python train.py --n_layer=9 --experts_per_token=4 --d_shared_expert=128 --activation="swiglu" --normalize_top_k=true --routed_scale=2.0 --balance_loss=0.000897 --lr_router=0.000662 --norm="rmsnorm" --steps=5509
Below are experts of layer 2 (counted from 0) of a mixture-of-experts language model. Rows are named router (the router's row for the expert), gate (a neuron's input weights, with its number), up (a neuron's input weights, with its number) and show model dimensions 0-111. Each number is 500 + 40 x the weight over its row's rms, rounded and kept within 0 to 999. Numbers have three digits each.
After each expert's rows: "gets" lists some tokens that make up at least twice as much of what it gets as of all text. This comes from a sample of Wikipedia text that the model never trained on. Tokens count by the router's weight.

# expert 54
router:506487461559517532463507512476485508510472485489463524544502444524517488486521525476472543488524529534433473497476488456484438466409505484424490515545544492560520429468501498500519530524471539508473495468492561502573528470520450518511500435483516487574415437481520512453497423498401569481488553556496492481473512406498568523527466494454
gate0:550555501449520521517485461502467515524479525526539513545497433550480544497567471570518534458560568438497419520542534543491559450504458480485425487490486476443537431454507480465489481527527590494485464530428530462513384542559487554472426495419507486544435491564464492495518505505500492494466523515502554537542563530538519506544444508547
up0:558543463507516535553458473496436512488469530476463488476498458494499464497518483569543517540448525460491447530506524495437466513537511434481557561521541471531514579532496469501505490500503549549566443495508566507497490451576496479565527577549514406567460490520542424521487513463514489596537532544431486521505529507549501496480423436581
gate1:435490498448441577454476525515513526513477472458471582528474422482524482504503535522486444525461489446447516541519548499396471512447505458519533588492470526540465492435503531387551475430476512457537504508442499545402487491440453515501467530466462439499478529511503506536481445454511557486518538509475490512462527511471480450522497467565
up1:529461437515570455552484566550506521499474491534477546557498508452488538500601491524494480499522533479522491566516573404441478466499514538527520591528388538483502514473562517493520533439484528461428502421499530547519500521522459491486510460520451503516454541647488554519536499537521569477435599518478503477545513508513466552488518503491
gets: "en", "e", "ing", "er", "x", "on"

# expert 72
router:433545579551508575496550488575498452533507436468426500499489495507491483533511507526479536470479596555457466506449432493531480515474491463466468503529530436557495518539507515501483538508458573530436482480481493510489552489556454506575531463443538549494525449529458513570389525559501539525535472595536549525422492478498526595504506540438
gate0:461595533490428465545482512557447565560542553517470563522478495510393463510492453581494510561503462474542520538525478512437532497520503462465455484533488480542469461399425534522495552507502559511551488466480532543520485531480400488518482505468496522486480510477432481554458595537453483521537516504520516469444542545534592474568448497505
up0:545488469538513474554548509452526491465474530533565428452540533572536452554462593438477454539483499452461506512490484495522469502530461447433512543465549617518540457513510460560554469451464470493464515500495503523482534475573502419509473509480511460455506467485546538519510430467490477530495403525516481458575458528428450478541532446499
gate1:528560554460574538427431565466466556523532471469432484540525486528543459507460418467441499536496461490530470511420475517482466481448523501531496533477584451557395555469459548553512478465481449512530527438524494459531499561425469500488523472524484512571508473508522470474485420484434507519515519449553477451455506452526513524421449552478
up1:531491500518438462528503493488566477503525564452501513507480464488496515520492513550515504496525502468506553462490420517554456476486464492550502496498441522422467457478490477535525497643551559516457418574555523520529543524528575534427424505458469529455516534541469540524519505528573440461378529532503568528464511541505532537525514497510
gets: "re", "h", "f", "s", "b", "m"

# expert 19
router:526612569552523548477441449550449515503525426489430539428508458491513529543539596499493467453474533501466453433432410467500471487431482514459489534516572481498478482517511488497514482510517544466510477495455550519542461451443448515508457456458506486464454464486522507550476534602457508511554494521454479490472492423490502470478493472470
gate0:543484534490453531522531447505510449440472430422478454386473472504464519493538525491534457413469597415478502467486508491461501544434538506614500466565483477556471473501492532418508434474498510496562521515472477504452490486507496468499576543481426450421470495493516543457537538552490506562477545543476496511445530507489504562438480516448
up0:460502538516601550484504470452410597594485543494486461560473574503534443503525545477505482504461470557526571540522523490551485467500518490443490467494537450541470507517484549551531533547509504471496503560522479451457484458498584471622461421478495534493550515494457477451479526451498544403427540516481496480539490531530457538541551523498
gate1:519453461453495475514490460482520436512513523540455557421513507535515505468405476409457514484448507431478456530418544533510495475501456521420536520512545481517438555489445525479454522518480500561441487465497503520452468509465521446559498572506523481502502532499531457488542504548535587467463489510459541483495535366504548481491549429434
up1:482502470486496576488488550487498497484468608491546573431445522469476463532522430459538485564458537490488511565450518558482486533493520551468513460543533506572480521522418470486499452466543509516502556496548595491467498516510478463510477485480482559519473583496552500475527444551554529503528541488527490511439529518480531421466471478520
gets: "e", "i", "ed", "at", "a", "es"

# expert 92
router:472538551524532529483540485613518539524520512531450529519518448550471502532529523492469537447444511552482490498529430471467500520481544511417466497512472474505466575526474496524535479562513516561449426469476593520534575479519422532520521486470526531512468475535499513562472435520477535586548496518448509538499511416519534536510475492437
gate0:532468546503473518552548535487508527540509500430516485509566536507536507441510568487509502506531545463504494521552552474596484534539485428472484443521523492544493525559475524562464575494492534501558453500437526526486469507462510430493520534463504434559456470499441537545446520520552485584470517534569541492511381496491532467576480502431
up0:464501476477558508504476503580406548458498486581489509520440500514465545500509500516544538524508542512503532466536469525501479503488458506439565546466496469462494517477463518467514405535519528488494525519579431480476498534529571625509559443507464502475575579480608523406504490456463504448534493528443484465456563512558516514441493524473
gate1:500494518546502524477437475534413587519532494483498466467504527468456492617506441505527493481508477469486482515491414513495495498489476497518529566493520535462515551515521487439485512524433444447506482507407515571508512531537563521516416450494448529476549448474514482548474439562529504517545557520464471520504494494514532543497491504520
up1:484482437468489499465431508499491558493484513483503479511445506493569479477455414508471456459485476553430473525572434472415573525467525474463434460537581535456475544546493505512525447563445474465506449514454525508493463419569527482539537495532499534474503419554511521466517397541537433492501570534567482575536485520483492498482443459484
gets: "of ", "to ", "with ", "for ", "h", "by "

# expert 37
router:476472527468512492462484420500511572565484479501463442468477447509464547542454511465499522460494521484454464488468471476528431434421545473471448466481512487491469542484448469463452491538471555544488430494496493475538483461483521540511456477427513486469494502474483444497417492529536539557484457546425514528479531446510566584527450523446
gate0:499463502424471495513519528491466484581501441513512419467585553516445557496458523534573475554554551590472461512544496437528488468560525432495506510461474522505547531484498463515503468505517475486453387495519502560507516518556439513572447495588551516509536526420531469550507494559535480531546427477500534527450532506472567503530449537427
up0:543469470449506491518560511504493408555512431504558429454529642500474479545473479548555523475548537526477450536512510496512447449568514482463496558432465534498496471569534419556534492513544449516487466514460489546504458519505459467469464536591512527517507521414553478541437493475460464532561508507478464549477537523511529457518507539433
gate1:522547519498528565511474540510558418454511492532403455486483532502448526508537472545490453468525549577556510482494489478535470586450555459547506502503472469568483509480528521504489416447555481526531457507481536485495539456466460460469519530520550475484489478481488506507526507618537541560444546562498457470426573433527465491509485545527
up1:485465493529539513460526536512525506541504465538575512508522594512473377472514494582540557572477513490537427438513533504493555498495502496402433459474505485477565499483501525553532486446534456548511524522489441566543524594573476486557543545535528412520517529517486536509541457424549493490497509550510517389469454475424509468456513489498
gets: "also ", "two ", "which ", "one ", "other ", "all "

# expert 43
router:416465561481472477554475441529487554537499501493496469576512400532529486524525492492468488480503552516455463497471429527474512379483545455448496524551548554554464424553475503461509561514472539468444478499456478517572497508471463509545461480463500521480477475518547493427473445488457501506546513542475515467539478510475521517478461494483
gate0:561505529442537420520498489506562548510464459506546488525483455562518457423560478467514572507533566487428518473524442451535490499443533472535518561563538544518550511545530485573470503471543523444520479526463539526453564447453502644570483544519531532434493431524507493474480455513514533509515440485481451524474411526551426449446477465514
up0:530552521447414479519504509552542552480500406481443564499466438537507494481529450461453466495419528488493502494511436490531584525430527463505566508482534575548507518569474477546487488421533523517484468537528540441473557478455531570505503507480480508505417473511516500471491447603469607464525489461510452436532488514508461492472505480523
gate1:430519573544470484506464504550547573529567540532469477508426534405476445504505524543445537555503547489501462481497473529468489564471475522476518476467534538432485546594505466488472459525473511516526484521437531469483526528452447505562507533440596488548521458486527474515423546458500512470518503511492517507568548531553512470421481562444
up1:511501537498348499497501496476529594524496527478477496504491564453497451501498561560517510507506437495506529551484505497466492484512444423539495503435494439520509582472465427482538479544418491478488508474492511506429547511536502517506527491521532504514500530529496515525443584515387432491468421535495488507504440515466498430418468539477
gets: "that ", ", ", "which ", "known ", "such ", "where "

# expert 84
router:483452514554481493506493529522494490572420488476478437454500463503491591482451522480451483482465540527460456501478426428521487406478508422455477558540517523518537451561493552481540529476455524516449495436490539406474489471508416512513523451468507528542424489463505534535498411502459516507526540577504527524465488418437492492481520436460
gate0:502465444403469474518511556483486551477450501488459512489590430467446509600556525465453505511520463503511487484454625459473574472469562420452526481518508438471510474508484555484542490490468536508441498450506470528468481534491519504484438511509515455504558499507502480456477446508533458503510437603522486450537513479445473458485522505500
up0:426431443439509483415535526447518489508438472490453518517531464447456524588541489456494485544562459470458546489511637491503531465484457460515529522505502469508522495522505494499562424452462489552398529427515489505516499534496472560473477533494482500506483562501463520468487386506525491455518512549514525524547493490500467445485489519513
gate1:500476573489487551526488512547414499461521524496482473548508437441427519437463442477444525531482562575453478486508491512471470463523517504443512530485534535475477502480507567441505460476507449511518559501486486506512463430408501479511526395537518543495495501574412502467514517507549439444563530544504498515566564447534546480488417513553
up1:472493529484464562536445560560468463479494449476519460559475498456479463488501507569476508526536536545515496474563537522473455480517524459472485556434543476478484488415477531489502475511524468511525597564490476514571461483486498480508463464559499597486444500554410507461454484482514505460487490512542454460536490423576527474568415503612
gets: ", ", "), ", "; ", "\", ", "., ", "', "

# expert 108
router:421533535507540513494499506548487544561545436457498498507504478524484547558550516505480471520527564496443475504481422535530438478426467403455449487517516520557517516465473486508539517524455509523525442486508523457576503425490452488574470475464530478538426489485538530532445428558485623501516507589441465490438447432549595527464493538461
gate0:465511484463491561514452513511568479503510530577587542487507434474527469467543398424484494489423522452513545510467424455463503510515584482470527424505550436499512442569494530585490510507556460511456449446511499469574526510507477437550392497500505461547513509509485510457551548502522493548571565480518494519472453506455480506473505461426
up0:477501494393415540437514477517500469518562479522498470481466492504502548525448520525472517604500524519496479470505475539513475544495459514493542503432480530609546487529524567549558485496584519540568503511509539500481439506462483521535468489521537474499507502537513509497493513582490520465535509380449480501529487544547521543537484481525
gate1:494513516520434445493509518529462507479507557472515515523577520536487523477510550545485617492501430433524445580501540465568521508397520551499493512501504483483407464404522382459463451518515497501442483449507509554485558513525502477482490540447512503511478496531540521500512516502516510475448467568445410527510542467490507451508573518495
up1:497472479510400504503512516505472507496516520540498482534463570467507579460447523601486531583501441413490458526478494500574487464474566471467509565467455484472510491476457531541443449548566466530447538488566502507427465490473527536487503487509516498428496476548527511562460499531492522471486441482398457467524501507532483501501569460608
gets: ") ", ")", "\" ", "\n", "), ", "\n  "

# expert 38
router:490495554496456512497453423482476597497517519483503484480546418530467504528451587510519518505495535487478482490484471505540493406445517431390485492548483433560544476482490476455484487539494507474500461420490473443544531440462523529521507451452451459482454524493546510482462446490493551529506491540458475577528497468459500511551415490478
gate0:489548467526467480474518551434495509449457510470521522526492516512524510479415482534507459538533487482459463478478511403487541426564484529451508485558473448449496461552514529434504525496490515505501499471506483532486543505510548478537468504502433424465568486472498572493528520554487529474522474528498555452524452512555473441449563523460
up0:453486444563556551494526536479475514446510496471544536508477567499530512450435513494530461550559460509435486467516467484466471450578499517388481456518524425459494487552453517447498521582417503480495511517542464465502593524475523446527493469531401455491525464492500492507480492520436500464478493594520479486550520498472465481496571508469
gate1:402511557488521522502526463488526505465504482561566498535571466546506494480551410489522506483463514555502477462506511451448464483444497480454537510509452439507509562513433510533560574451470433478506536421510528426437485426555521548471443525490468456488455475484476558458484489501495547471533537528564480578532489530467484479513464530452
up1:509506468541431488505510521528450483532524507513525523507472535479584572480506604498505515510547436474488524569434529545566446533472477507513597535491506444481475504554577502513440495532462552467425490500534488517528521575520626545513524489504568550506513455506513448554484521557510470485477542461535434515485576496455573510441514475539
gets: "in", "op", "ul", "oc", "In", "Per"

# expert 55
router:512521500488518553473499480554532518557547487456514471532516440560472556497498555514521517499478484484470463502493506469474494497491506495425573517528504455502530518477468498454508466583485510532462483502472500496475472497477413527550482460440512516521485408541503506504441529517488587521535452509518539560476456441511560595494487454476
gate0:480520575513442442485524598514477449572496479426472486435494559551485506485454486505526548470458443451515536497492533513506512443506484528501472520511509556464541503411464481486583527555521562489523468583513511475491487475491503579416514504560483430446522475566501478536499489505546528495505522505500513559422442468446432409505478450462
up0:557468464507506503492504430451509561502513513560556497544514449528534495470537575485523445507486576589494498501565490499508422554520518485530531504526448480499456439553557428451476467478538448507511532455465503578483490472500488452518529496481561607537513535401471497453567481488477487497508507531497478426553529519556534552483438546502
gate1:491576505479547514467443565472528490485488485557494549476483501444481482531434530524525571459559486548497537474513490503504521489522463501462500486529500493552543458544546525507583477417420504459573455504441530577500511451484526498489505487470540515497484414509507509475523446493512531547503473477580524524514543520448494505398477516546
up1:466465475515505565459568539572472495441497450502563525413515505500527564465532471446507496494492498400529535493416478521513524495504543534488497503511487484473477587406471460540478466517533534598478540462530515472468495479514507518429494515469497521451505496472517536489578547480491494482505570517541488535494495412528498414462541585456
gets: "by ", "with ", "as ", "(", "from ", "As "

# expert 96
router:517554553548426519479544488503512512512521488522455494525481408526490484544519515513453484503451570491491459493460461556493467436492543462452460501520497449521516458509449410486543545501493518573505426459471551470582576402477466501508492456440507516468391446460515516507414475545497565508505499507503514513496423462494476521480456521517
gate0:520510510499464526500562505499530577553518525467526440497483474487509538535567444455509525542448554427453459443448470463412493457480512484496460531515514520471502483559456463465514496440467530420432544472515489492472520509485470576436573523596475482470495442550489485485466472493513462502512509541436447493493500483485491446456493536469
up0:520526508498469493490493475564521607507541499497522449459555476511527548528599452436537516515508514438497457447494540486399495458489484484526501547522512491501462440580468496491498502413507563447448519441480454517486492522488471532453561612581560514486511469484499425482517522487537492493544520544422454535529489518529486421471450497443
gate1:508530456521498491563506551450523563531454543511525518534469532487531538486547491525525503477507595441412537494540442497504566481485567582482559531529473394483472489561490452510535540402525522490423506490509510541536488449590521465515496515486424512535521470494500527488459532520530576573489580487487528580533511540517585487460473506567
up1:549554448477505507549549438464475530497496495492466536435517448571487522490547500526448516427584443525560518484485572535556520453489421472432494473431472567517490427518478575559562478507511440459510481488506499495587505524484476525598464498470510541467489541490529501467607499480490461491562478447542453480500457414471422498538518446454
gets: "ed ", "ed", "ing ", "used ", "ated ", "ted "

# expert 109
router:488482517517484521505506527562529506535466445506461444538529509558529555526489519518431491479502561514451481512463437482497442497523511444458488539541523452504540542508488465511442493569433503545445533466557543497532548433436501532512461455415575473508492463561493508556463495568452583520524477512469505507480545435404580528553454489465
gate0:516513501523493495466431434440519406491469510513505539524555532551546400516533433509431559548522522505516496495479518549485510473474505444545510494580550493419512492519524456550481506466529514488565503527465563500491365552490504499465488499504533475588584439504465489471482477506527523462534499571499495464540418457518517493484439474544
up0:424467581496506537536546426532504558505563541502515427559495494559509580479495445532469495530492503440475493498483534539505521490585504519468463459462559572556499466363496527593436465577535481451557541509519527490503538555548491520513551451498466603552429543476425511518507514524508527529534524485485526510470504507567452500457507495473
gate1:535441511465474508499482541508522478469503547466504449485526471563497527577542482509547540533512473539509526495495569449497555509547513493513479491422508577507570419486580506498529464507522526479483457501458487538538582455533473517452535503580567568501499534533487496477482496448432439513489536481486448473355496494493423507450520505484
up1:517509526466464564477488519462486491482490553442495472480500482490528477572528572569485523514572513558498481510547554449529499517522527462467536458461534587445538425467579469484529429537552469506436486551409516504530544380505462499437555475508576542473533517540480514467512544464452498518462544542505390486437482475499510435477501530509
gets: "- ", "(", "– ", "— ", ": ", "he "

# expert 116
router:494502558572460530466525461549488523538496431451482513512524481472520517538469521506435488421444568594465468476484472496531486476413560501404490473498529522498512480499480495471542484484484511504523479437441526474573506485544455505535515502476486523512433481560448540528483424559507642483566499598438475495491537510483485524548452468506
gate0:456508463481530579425520508451508442494494552447404474515499496451482468480427550529507431438555521458469514535423468480490462495495471481484526476433446490516433462546450522437402501561468494485500561525534514453471577508464478492501508516484456426480477547455495488487455430564436486500468481516514478441468485492439459503443483531516
up0:507515539430472564461507511509506509500472530469477437497511495461489437469459473555445429471577483485521487478467487536509511574444422444501471508488489504521446432526563518426452528524529486468452541566488533481494520554455464489608505550480516470450511511482515444540464395534520418476512448418513482417487503500529461442508534507468
gate1:491462493495535553483515568517492496541454432435457472476497430457482466494508516522581386450458531484461488559504542501469522445426480478509495481416529528458490518596581551521483450460506551529540544522469490522502439473497502396521507480538523479500428457511452495460427486480538545481541530402543543514486467488458487505479474511475
up1:516504458545410446487470502464416537512483491477505520441467481555554490524503501489487543528567572453501490459577575537477457511509427478447500498445428483523557529474538480591482490477511508543495514501478435429560409537512458516423524486474525439427477546528526492473510541546511522527479513508502503484509536389594507539490510466476
gets: "\n", ".", "==", "|", "=", "==="

# expert 25
router:443498538526466489523520445535488471497454449443433427488559483497468547535558498476510509533502558546496493526435434457509463509472467467400455519488520475517484477528469517477538535495472514555462491456466550505559525519454438537534437468468563558496485500510513502531462486509486562589554454525415527503472465460492547565526422522386
gate0:489496507482535484527610519471554454421553447461542430462523508516473467496506510462546523609461525535465476534508492468503560485444485442442485536528466469526508454537526509500517429520495437505477491523528469532501519529465480541543431532497451477439541564536534553479402541604413461546484503561515495524431507441499530524508464473538
up0:472484537508535535476524411504527546526523502449513459455502454472455418483527586502520563444538515461498571453485510591471429571546465501512467479511481490476574526514531570483520525500546507515418579455505491425456482417465488535492604508544498491510465445433500495502491525428488469481540530438499511527465457595566512463444498494449
gate1:533475448494489540569571535595458450553439539540478436510522461545511506492468449523477436501553525499541480474498468525576407528518538515499503525478530489534401481465476547467528493519494432554538418456473502474501459568547481448477445415492554528480513495508525479545507529509559518482442516488461525491498514500488540470545506500532
up1:565494463527497560605533502614447414560474507505480463482501474559491486510455434552446434552551515526534526468505458533543457528519530512493503505472550451529440472419478572443539497540494452534542442477500523495464483530534447432477444446497532524492465537506549501525503546496564545463446508510458510462465536513522485453603520515521
gets: " ", "0 ", "1 ", "— ", "2 ", "0"

# expert 71
router:416511568565481590549485505514506476540539469527457555507543448497501534537492545561475518498431513528434487490503453448444477513461516435454414527496501551537515521500506491505494571509510529548505508461484500500494514445500399464525473505443536472486426488497480506542487460497502522533521474561489511496462467436481563590535452474463
gate0:429502485585517503520535529564468448538579580508444497409478417454486457490496629452498494438552526491473500468505513497526475491532530479541487459385491492508539522468455576490523496475495518456524480486470486538518551517467456497528509501503499508486527531473497469492517565474488484496577418523484514490537558415452514511541453523450
up0:515438451502494460501508433468543513532483474462486520513504546586568477487527454486564536586501446468456531534498532513489552484455496448510536423515522474535427479604530499459512467589524450486459481481499467533524476488512433527478501463459497436461480492502513529489527466522573471572466472503476482448456388589550453432491428502566
gate1:545505506571522467563448540533511480500529496577509589516501469555494502498530471499475499571508582494546577530507523560484493456449518507490449439538554474517575469510524460524486464551465603515496552463526501418477506497506495471508455497479492473479567490445451633540487542466533480534519478468540533442512505521547535547495490542448
up1:460497566482498421507479532474483474497580517469482504472417545534436415520559517453467513488539486481486519496508488474534455400542479487510529475436508493543498522470467504565533507463570476554515500475493425474513482503511503471512583523568525541525566509473519510486473506455512539475502541527474503616496482534469532564486478512395
gets: "t", "r", "j", "T", "í", "z"

# expert 52
router:448537546587417509536496492548476496526518481538451471525557484561594559527502521523475544490517571535443525528498433519536464506429489509421487491524525431544479496522543510507493538500536521495442398502490468510503472555509407515525517476446516499492481505486509527443535490492444542541559529498512474515464462469506512546486523428425
gate0:451488512560446466531467490501514455505551469486511530563486533420515481565525505506538487611531500560553499486458515549453479464559500534559577530468460541488550536554516534481441593466530598464476492420463483488481546466480464606517497516566537472504465541470510507566516544504508517426505516466501541495520468510539466577489490504541
up0:439511496468580500515474485548546529477499514498590533512456551502474523432484576456511521482439503557498557421471417564541526536543530463502490502530464487487520518566443424483472494476436431502555546512520501550543451532516490486487535467541504478357448517457485529451529441507527445568528522539468463431506494515458538496491483562470
gate1:529507504466494495520385510519533546463561449547594444542442514487509436621561497568441527460536538453493547591508546465476478467484493489457529512490514427497511539538484543468420531556477521538560478452529465492478494462540452495478557495541488476457500474520548519480452557530550519458564544485532501523492505490498523489505451578504
up1:540462546558551496506601440435490476541474558524406465442444518527532552502503529492508477502533416518582516513548526480487601508496455479582470491463546560530481459407526524488516516483531521487553493513538493482529487451504532491478447485493498525532486528512450545407515445494538511530481421484484383434496492474479464465490553534435
gets: "\n\n", "\n", "= ", ": ", "=", "=="

# expert 94
router:490454501492530539529523513554533513479515504521462510484502495510473518589496577499469549427437562506502433481495493489523439492496511512412515517533521486576521523526465483528530487456480568542453455466460508442583471462520463472570528482472516507455451395473494541509488487506462598488481513549488485527488448451471509513570510480498
gate0:450509448534592521447513444481487453546505420510485504548498468507449488487482478499472511488582464533394536385512519498489456540508573480565502486554500508511522513499511570472466485486478481518534541465543546453465505482574485462503458499542453439466488492507518466465423482540500509489506495473520488523487466465530505520489505506464
up0:481508519479480483486561420442472439466548512444527503509443457512483484444474528447417543444464474526434451446489475498447547505463497453516527394571495517485471523534559515520468544553452536495527518437527528540478489508516419478411465526522517433505473593621523512419517497583468436488470560558527461449486537538530432469521527459492
gate1:562496541465528504476525432479488468604518492473507456465477495561499521528526407500443487564548518481492442517491482513462454467525516495433468451476476496451591567427523492565532482501508520461512543462533476444530529556545549562469433470497525478501574530559535568475518466417475512531447466492545514470533490494469450559516497472481
up1:528459452559469517469530503507538536490504585471505481488545481415538444516513563515566482504445537477470410473466504497506548555416485475563488545481481474473523499549532480385482517528487490546462446516511464486576468515486565409537525554486483535467497502493446520523469483417441516442467472554469503554516462523507583490501528514516
gets: "| ", "; ", "===", ": ", "====", "=== "

# expert 117
router:516539534544520473524509493509489486501519467465403525525492455497476502570510500515468474490436547519443461512409477505493496456504513448459483523505497476580534466483512512534583536502555485494463447478494542501533561435512488509544530483421492472500409448492515512488441481563466521556502508506494461498479454514491482480568488457419
gate0:428507544506460544516517492493463454517518550498536463510563488481513499494517480444473475536601484447473526494472440463487567505465584565505537493411541505499527437491402482513529573535484507450518481474489461530449426443541449506456471503468475510461537493561519451448460547579510492498511523469486487453537524521464567468521545469503
up0:410493517467453466515485520562503503516551538517449416505512478534511516464531406478534536509487532522478491519517520521484540467523555514516515445501549447482559493549439544497550523477562567457493424442472486488419546477521437520502491492479555520447494489399511512482506467564562511463519510451513470565484513448518492490482509538565
gate1:506469443538543451499477486482482438451573453484435525452521487449540485467531522543515490517490526515472480534555528497497535508534503426498453572478515415525477456565510438511499433478550492482500526492446454516419571464515495462521479560598525501442480507494594479562480493418480490591518508492465509548452497438495554520505398526492
up1:494456477499448520485447540471447467547546461430511494531546492433465442463527573476570519560529464508510562508482562498523508532483456478479475526536506497520505436539574444530541494479462550502569557498519446554448511510508479476552477525492533478530527480475609451454569516473495496605523496425410523543463472449492511515519425494497
gets: "ed ", "ed", "ated ", "ted ", "released ", "used "

# expert 75
router:457533524541531488499523521482480488532451468456429467442511414492490492542468485564480486495519553546511506471446448462489474492481479454439491503533485509553509424503494498502497502560516572458406502453490516527524516471531435489580486504464530476450424433465508514506388455579465531506504448546477541471475525473528531498502485486444
gate0:418543549487510487521521521537483536537534447466555520474514488536453447488483476535435482539541508516501367439475538527513504471437450486485558499536493522544493461488553463487457512506433545455506483602576509561464451506557485495501537487500563527551533497498521552524432544516483575531491526489552528489522577468516553516514512447449
up0:503504434540458514434490565414532480485430564536445512509487454486534493523541503529485477487468507457477578513489491486468437489520509502498481458485516436425450488513500487445508482514517462502540533434483410473526553469473538466494451527495528482504480472558525469463564452519517509544500418500514518518519397504515470421399507501520
gate1:521525417515512514462525561547526550492568473501534507440469476431502462550476617568515510539465471425478451500511513454388474496532484525486506411455478458534477457528505470514528467474481519508507518485465532524495455500481379451522441552518531435503491504496482469514500464503445475507474493489522525510506506487513511496436468444568
up1:500527473526476470473462535451487489526565486472474488475536533475423521535520455431485501506509552502509525470502544509551453515561523482492505522536490540499485481463490572547459551418467497508491512463513477509528544460539604494501529452545460584455465582497561536482506549483506547488444485483497547534440467497479492511563494431486
gets: "er", "ir", "on", "or", "for", "ur"

# expert 6
router:508467490564508523513543522554537521550492480490444469509510471525504489501476508523522525406466500547448484465400463459480472481520480453472457563530518499567497482538531499499480496498489518471483452460521498460488534464517427499524477469471570488469488454498483476480468418584439528560544458552406561534479447475487529552546448418409
gate0:460501469557423512517482445487436520438507436501540518485486486542427508521521513546507524515534487466511523537504565489434518489480474486484527495486499548489528469463551531487509510447491512504478496423435530451409435481583446478589496529490407575478450522488491483452470516525516536497480503454570502466536445499535515540549468453528
up0:533558453479510465495472540496463509465505462561570547489470429493509482538501515524500539503555555505542550550525609532400548515469463499498552524559475494533507540446457450435501472486546505505506471479474540527444437517490432427551507532487451519434498467496582473549517564516523479503441561536510428515525419511499504542506494419500
gate1:523503474564549544480540481501554611505473493511476619522589496575524488546509481503511456541533492528479501428461501460541551509541491491477501510445515469489450487477508496451438480512476531521480515419450492550504558456498463464530446531469473494547509517470502536499494483512540474563470426428408501486481530498474470460485504472524
up1:553520437544458557476559494489520539513530489480474577454529512546542478524501465554494473564542476481483525436466463473549593493540515455517501458486527461526447478446484483469496514529451515498469511515490445497494535430450473462479471489455482437535490484523517509492516524486515477535493469436467477442429597534540408477461491470510
gets: "S", "C", "D", "L", "c", "P"

# expert 78
router:443504550519495555472531455562506514528536467489435472542539486545488628549519528504476451412520509558477533511495505498473533485489455523421459566533516490505460474519469506541482522487502531547493499468509469509505587467449405510519497425459532477493467454470451494524493472506504581523526491527519496466478473472470559532498416444491
gate0:528537568507502498486522426465474485502560575455486505520523525479470448427522505466488453449499485539504460457446509472543438462431481458512494495450502481471524488543457518538520422517488490454496455473440517454470520561539454520502485501488514467498538545464497463575418523524511534466531555561431492458572457487586572513509512504475
up0:529520487531518460470457505492488499505487418458549559474516464508436477460492523513521469541481519472455478500548512529419448528548559529471449533599565522472434540498519415488457517457469530541569516473502525538401545465460539480479471470493546482448471527539532522462526509473513438525471474516472509495485518486542494511442540533522
gate1:457541436568425531498502475492596434405403500532479492542421438491550513499462476458470455482438485493539484503507437539548512524528516429462502529503522504514535481518526549514444500544542451562516482458484475522497511489474613451539434511442507472601477562531429442486522479527534494526495456436477432566465474488446509516466463475483
up1:504482561484439583577442512536487512456489574469542456510510511466552511590546514573534463460454540472458495450477525548507553530466530533516520451487435475465589533490472511481460543446490502459510438452501519493516430477507498454440574494454472556527503558524541506465529617449508584476494567519507457491457476513473477447526531515469
gets: ": ", "; ", "– ", "$", "): ", "N "

# expert 36
router:439485540600475521465516467558538540566516452447409521530522459524466550500489521548504513467469555512478510481454476534541551465500466465480499555513551485522537530520466515530487520497494512543470467491460480504571586481528430514505512447475591479471474434528463479491461435532453512533537511525463496491513485512434495536452491487428
gate0:415512542508514518485440565513487472477499469472454518465601510567474553571534500536507474486450601543552500396460555492508573489523485571510420451447461532505487463497455537489503481515475475478506537415519534467521496539478515478425501495483493477381508509514530555504457496597524575522560493446480542463483501463500478524503544460477
up0:460478457492522409512495453540434524503508534500473498513472471494548533488548495536487547486485475445488521529475511605469530495481470504478546519566488544518488554447520501460500499472551481545495552561617516558581470512529492506519599493497568511578489464490500574526562470350473506506575454537505467525448509593499543527460484531480
gate1:497485513507490530474465549447485557552504474490440430508541467433569493457453496515552528477538493504482519489458553471435552557547518498524474522522425571536539450492469492535508464497438446495571527496505552439520392461490508520525494480579519472519485499425510522445504496517512545541471500531521507523458571494582554541502479395516
up1:508496567458398506486552561535554527514467481449447412540504519489537569463438526481561498478503540435436542564506494506453503513557502503432534444504510525588441459541553500572494534492443460454551539466512469404532494550506536450555521504562422530483475450494503508507564509475453499549447538512486532538526458479519578512501526450491
gets: ": ", "\n\n", "al", "Al", "N", "″"